From a checkpoint of a small mixture-of-experts model trained on Wikipedia.
Size: 12 layers, vocabulary 8192, 99.7M parameters.
Experts: 128 experts in each of 11 layers, 128 ReLU neurons an expert, 4 picks a token.
Training: a variant of SOAP for the experts, 884M tokens, 7081 steps.
Below are experts of layer 9 (counted from 0) of a mixture-of-experts language model. Rows are named router (the router's row for the expert), up (a neuron's input weights, with its number), down (a neuron's output weights, with its number) and show model dimensions 224-255. Each number is 128 + 24 x the weight over its row's rms, rounded and kept within 0 to 255. Numbers have three digits each.
Before each expert's rows: a language model's description of what the expert responds to; "comes after" lists some tokens at least twice as common just before its tokens as in all text. This comes from a sample of Wikipedia text that the model never trained on. Tokens count by the router's weight.

# expert 52
Single digits inside years, dates and figures, especially the third digit of years, e.g. 19-9-1, 18-4-8.
comes after: "9", "1", "0", "8", "7", "6"
router:148124097121082144091124116129103170186065159071080134058087130182168119136127114110108127094126
up0:160092112174092113122139119127157119142075166142130082092127139130105096124129105143120121112112
down0:081182127113126106132158183141133139173162113104140119123130170163145126104112146092101161164138
up1:135153138092115183105118135122119159154146112096146121130114073139089092127120140102160094126111
down1:089106074110114137142135098102132075127136077109131149110165110153167147135075130122141071152118
up2:117122134146133158138108138143137138129125130094119121144134120125116150126178116139132124121160
down2:165125185136150103134136148140101145135166110136158102107137116071146139191123160113163183193107
up3:141119106119125118132169119093103154139122125166154152106079148127131107133144165077122137111077
down3:132128126119112127129135126122061137108137128149166139083119129118145125147143120098176158135099
up4:149142100168154125131100130056115162140144132148123134125149139178132112132124159171090165114135
down4:131117138130095120124114122130123096091146142127157118141125140112111105125158117157148120105060

# expert 19
Letters, digits and units inside technical strings: chemical formulas (InChI N), coordinate directions N/S/E, mm, lb, UTC, NRHP.
comes after: "°", "3", "″", "5", "0", "1"
router:103166110108079134131120105153118100115135125097142147120111159191153133143137130112127137136150
up0:138141149108126111143146096172138195148124138103133148140135073114104114122153124141145157089097
down0:100158132113104122121114080139138143134117147106140115101108091099124122148127167117127131139100
up1:158100121145142156113116099106131134117113168149159160170133104124136145131113143121123136099065
down1:104129115174111132109148108099147153149134148143116178126129122125100129165145162136131066167103
up2:163117153097093096129107139141103139094131157112120117132096094124165156129135142107144144152101
down2:151146082158142156140107140116137137139140075121127132158137133116140132161129111149124142093120
up3:145136127155129154171108102096092112168101149103149089134140159088130139147142121151195123146167
down3:110170103085151091124140115142130143119089124122132091145155146111110115139125126154158134132102
up4:162112155118077185144122099140168109157155174140113121138061144134165134115155100146104140090117
down4:183158161145128102155132106092130113119114144130131080129141057137177106128143108127088134134109

# expert 9
Pipe characters separating cells in wiki tables of sports scores, rosters, filmographies and election results, plus table rule rows and ISBN.
comes after: "0", ")", "4", "6", "3", "5"
router:110121115130157117141170108160133133177121156104125109151129148108163137135118117146168185109098
up0:153086119114101118140101124161121106153112110118120099135087134184110136116151093143111114125148
down0:117111123126186125134125125116149106195135106160191107133143121105130098125107142141168136129128
up1:122081087158149106133146114110105163151151136133106158110121163139083162107136109150105121149106
down1:171154129112151111084084094120125119111092124148153105178121128131105088126149114126143143124122
up2:141129118114116119139119151116098129132128152146150095138158110112096117123143152158127124189091
down2:151127112132050074110160118129121175122109150131148101172151148106133100103151139134106130111118
up3:148135136141126127108095149128122149160148106148155126089159135097105147141106122109108141101085
down3:136140152124160095131146136126183108176126081153074128174139103111090117154130160138144095157111
up4:145134187137076129134087129173163174145146102146136144118082126112135125090130137124134164129087
down4:123152124111156169134077117120140134111113142099141125213118083138133094160124144149119142124137

# expert 15
Opening word pieces of technical terms, mostly chemistry and biology, such as am‑ino, bor‑on, f‑lu‑oro, Electr‑onic, poly‑.
comes after: " ", " p", " P", " M", " flu", " C"
router:178145119148113140094154125122125140133146117091165137131090116210130110133137114125105128089141
up0:134119132139137176129134124126131105121147095099161146164113114134113153165146138155132122107101
down0:112151132119185109147117149165102142140145145155150176126165102114145155133150151121092131114142
up1:090110129154102138116139142113126139142086131133120110085115137122139178123125092122135108095117
down1:131127148121105096078119120102195113110127143143158154113108140115096127120161147139143117099120
up2:112131116115124166122133106196128150121156123080128147133094175162121136153126115153119155120118
down2:167108145093151098186128122157104133133113134098118149137114084178094105110171108122100114130151
up3:134116107094135153137126150144108159099175147115148132103158111150139127123139114136183126133127
down3:139145101133121145115137166089161099104152069134141153139178072097065138104115134123174135150154
up4:135121154114151118097146143123126123118146127133118182101085156133198102144140096160119188120137
down4:136109117104096132135128113135107101149112150115107126127171082186107079129140160144128135121090

# expert 50
Nationality, sport and occupation words in biography opening lines, such as American, Norwegian, footballer, politician, basketball, women.
comes after: " a", " an", " the", " United", " American", "),"
router:128093117150095117145087145142134116104136127121080159101127139156120170140111144122148177157156
up0:151129094112125142121147101144123141143127146124138111077147113133109136150104153097128124139110
down0:120143115149193120114139129155193099117105145110133122078152121152067138159139144154152106128131
up1:172102113174133091119107116100123171128120141130130092091107120084127141107135136099122144162105
down1:155143126122120102134126131179071141113179143130119107099130129174158103135160147126135129113142
up2:138112172144149155147058107122097122149159139090155154140116132131077133125140150154139106106135
down2:131151123098127155121150172090127126106083100163160109097132136099130112162119143119116125162170
up3:096126111134127129128083120163155162156129141112121088110111161129145129122145120108099140153092
down3:122163165150155161137126135136117087126105118139117086120149107177119145135109086113145122110101
up4:150089129106097142153121116133120149126114166131155150075116119160170120121115107161109122115180
down4:158108108116103119139142091113132107072118118129121152107090104142147122084120122115111131126106

# expert 63
Digits inside numbers, especially zeros in quantities like 5,400 or 30,000, plus month names in dates such as May, August.
comes after: "0", "1", ".", "5", "2", "3"
router:119076104143129115125104128121155131099086131137160113135125146142137132136117077099102118110136
up0:127104141190129158123109115133131127128162147116137107133116067113093143121132164094147147133142
down0:142085133130117159110117117097114103135168109116133112122120081160099054129140132099133131153122
up1:134099090135142108171115110113129125135094107134110161132119119129081075144104149128091137142117
down1:159117141127138136102147131132128093119134170090131133123157148165120167131187137139119125155153
up2:098146148130096138119144112152159153132106111109135117147111103122093090111114170135123104093114
down2:087088177106069134153152132139114106115116130143105075167150107128147138124141118136104114156153
up3:095099099166154132094100129093100129137110158158087179134179135100187138129137146117151134156118
down3:147155135133159105076139137137103098122116123129153139104139139193091143104137129118132125118136
up4:114159111143092151119129143152140140150138088142095071121111177108139111156131107125081092118176
down4:126094095199131110111111082120167116093155131128179111131120159159116126120172110102147140105066

# expert 60
Start pieces of adjectives, adverbs and participles after was/is/be, e.g. s-table, s-wept, fast, hard, difficult, unsuccessful.
comes after: " ", " was", " is", " be", " were", " un"
router:166171126114140111154139122152124099126164156118148126142091126106133105123140165135140145118115
up0:071127156159123138112115113126179140172090118145104147141117125100139136148111098132133148105111
down0:123117093083151137117149121134153155130133108102130148129111149099134137141087133058138138125138
up1:120131128111122137139154147104169178146145114130071088095161146117164163142122131114125156143149
down1:128111117126081155162121142107144114137149171124142147170118146128146106178170109131098175161133
up2:122142134139103137169126112138129134119106161121143150100133114121145159119135121099101110147150
down2:166134105144124079138124119118108148086102145160137149136108110167102104122153150097113123092097
up3:116156099136062147094152158096141150138181130102122135127127105132150141139172143121179114145133
down3:162152133111156116143094103106098099128165122119109123143142097128116123122133103140106158136151
up4:123165122157189110118152126149139155138116141094182147119104081102133142127117128101115126121170
down4:105152113053197171144147095108147178109168136176111107127154186102153097144098126148116127168122

# expert 21
Final digits of years after "in" or "between" (200‑9, 196‑6), "War" in World War II, and words like part, century, France.
comes after: " in", "0", "1", "2", "9", "8"
router:089083164167070144097131117099155160110118143113139114120157123092115121132132122127109132121127
up0:122143115102110168110133138121141137151137140119121122080131115151126123102122145150149105110126
down0:121127145146133137130108084140162130177090138119132100128178098132133129141133102121103096116133
up1:112122121089133129156125155136194150128175093129175135099125110114106127103120124108181189108114
down1:125151147102090116126115128117119160168119119100143108138126130088148172125103134129100145086138
up2:099142123155126096143147114098103083108066144111157086136081148134132158109126121136112135126089
down2:124107120148161094131107121157148121122088146112117136113139098092148168121139129123147155183126
up3:142108111139118130168125139085127147114125148151121093160139124143112137143131115122130170115108
down3:116128108139119095094111153067134147104132096124116139106086166119142182109101116110134117171106
up4:176121127098127180122112142179130143105135185165100117169119111111154097144127091131179132119167
down4:116134116132122131149170075125125115126130120155145126146108119131143168131136110138094146130145

# expert 11
Pipe characters dividing cells in wiki tables, especially after numbers in squad, election and statistics rows, plus semicolons, colons and slashes.
comes after: "0", ")", "4", "3", "5", "6"
router:072171145149147133144167086129135145171118120103151094120129164134150125145135121135166168145147
up0:125128186120125141116175154151073145127118168126151152128164135124150063148150129161110105143156
down0:141130120124117111107130141095132153146129125134142081095089123146117104135090111175123118155151
up1:139117096138117095080099129127115114149148105142147127130163109156108122122120141120138144110130
down1:126106134123169108130145111107129170147102104125163128164081162166125151168113123129158136142092
up2:094124143136149102114150119110131139146076144092138151137141137109155111120140127083172165119111
down2:155174130141128111141078117107164120137126104169163123102120106153094131154152117171138124186113
up3:120147103142117146140136143093149133134125150110166146103083158115135067126175097122122135130135
down3:138120135164161145128156116173120118130125097186113125135137098117129128115117100154174139120120
up4:114121159135125159127127119132106110151113104105138101072141147074143140113154118113100130098131
down4:111147128108148130135114117135101114153094101128137125106125116115086108118158104123097142172133

# expert 1
Common nouns and noun endings after articles or possessives, such as body, water, heart, wealth, pressure, enemy.
comes after: " a", " the", " his", " their", " an", " her"
router:151111155154105125151150119118138142099131121121152096124117152131123141134109129158136129141125
up0:145137084137145145134131145133121119072134123138106130165116134116093155168098113084113148102113
down0:131104108111130066153146119135160141133099097113159154125131157145119143113103112147142133105109
up1:168116103136115138133147106103186165126130096091148109106144127090130157087121134126143129161133
down1:150137141115159147128106131114118097160098145109129155162193101141166160115123118132136080101128
up2:122078117163106125143100132080137123113094120139161151124089124164129091118179132138112138101124
down2:154109106130141169148152087118138166100162132102091111090102131138148104140154165096141137145133
up3:158137094116136112083174150146106156140137120141128127092097170123093111150133134153129068139097
down3:121149126115107123106135104125083133139142098117128135091176148101104157158133144127125113101152
up4:120107177107126106103125122042158137145139138074133123139137107159129139143137137124141115079104
down4:098137112080097103129102113170137116145151150123119164072146142125121080148115157102107161178178

# expert 41
Single capital letters or short capitalized pieces opening names, abbreviations and units, such as the G in GmbH or GP, kHz, H-index.
comes after: " (", "1", "–", ";", "-", " +"
router:077133157100150137079132098130095126141130104106112127146118082156131106125135155089096122122141
up0:109142155129139099105137110119160108148137115118123122153142092190119161095133115122123139096133
down0:118160101109115091154150176143161107120141160124156143115111138129149117164113133101058140135108
up1:119122127126180194092136080127092111148101124090141114109146131129172108111141122165153159124141
down1:117113139150130074153108139140140139142119121131124133111173138104108126121097153116094112137142
up2:090136108097130144137156125100083119109157158120117194125131113112121102129119087147134115145122
down2:179121117145125112114101140150135164133111131131169093164124101142104163161111138134115138147143
up3:105127097138169070172132109120119135113121164142141163116134125122113142158138125110145158159166
down3:099119185110145155155126152112107085138115156104147155106132162150146101141161129177142132094122
up4:132104128129102101139091100147139144141119142113165130105153125100108132114136076098112137103123
down4:145113125139169106140119131135150089111138122158131138072169110103161149135159146145108096158138

# expert 18
Line breaks ending table rows in results and election tables, plus name-initial pieces like Ne, Di, Ni, Fe.
comes after: " |", "---|---|---|---|", "\n", ")", "D", "|---|---|---|"
router:081136135126083158113157144153122087152133162163098110148138114154138145093119122097168102149085
up0:105177125112145132092119066156143074123145126118123085156084132119154133138122088158085132114113
down0:124156142103125104148127136106111116130116115086104106111128133104123136121185168139128113151152
up1:189145134148067107127148117122082160127093115112107106105087132133104156134157118129121107126162
down1:117130134040148108142127102174080148093136131189116120135127138133145127087123106099157123125124
up2:165112164076161125138109109130116161122154132106120126125145156146119124115162143180159106133149
down2:135134115061148154140146104091153105108117108122093124137089109097034108113134177114166122130111
up3:118129126111119134107141123108147130130124113128108193131128137171121090159128112123128136107132
down3:155142145157135112110131117123165120135159067093156146118104096089130161122142140130158122117128
up4:104122136073133112095159117109169101185135091091113177126101095143150196115159090137134163115143
down4:127123124143086127190119131112115148149152121111131096135121107124153108103095109136123111130169

# expert 42
Pipes, colons, slashes and hyphens that start or separate table rows and career lists, and three-letter country codes like AUS, GER.
comes after: "\n", "%", "|", ")", " Order", " Clade"
router:129134125118144122111130117103130143092142111168163097138098134127110091155106145160143138140096
up0:118128108120093125115166117098157136124157110122088089117102143190109144117132145132157110120131
down0:181098137133118144141125129165151120155083081168129093094125107087142122152136174113130123104132
up1:092122135139103099173165125139126102172144138170144087138142135142156109114140135095128087123107
down1:146128125163178097148159104127157190104180134096150161107123151140145122092130123116107087103112
up2:076113134120087117141111112141160149094105080154135091126141127116162129131119131175131163155104
down2:141101125140113085122141137144124105122125117097143151150133080124076144160169118101119126129121
up3:134123136145131121176131072085103099105130166143121092087122129080133127119104093171128161154071
down3:156125112116144134153132122164130114101105113121148146145189136164131150130090128120138139101101
up4:116114114081184122111091102088159147154197091090114146127133113080094114132118162138108137101121
down4:116096145121146143147108138112103088120116137108115151105133163192136111160104131128088124088095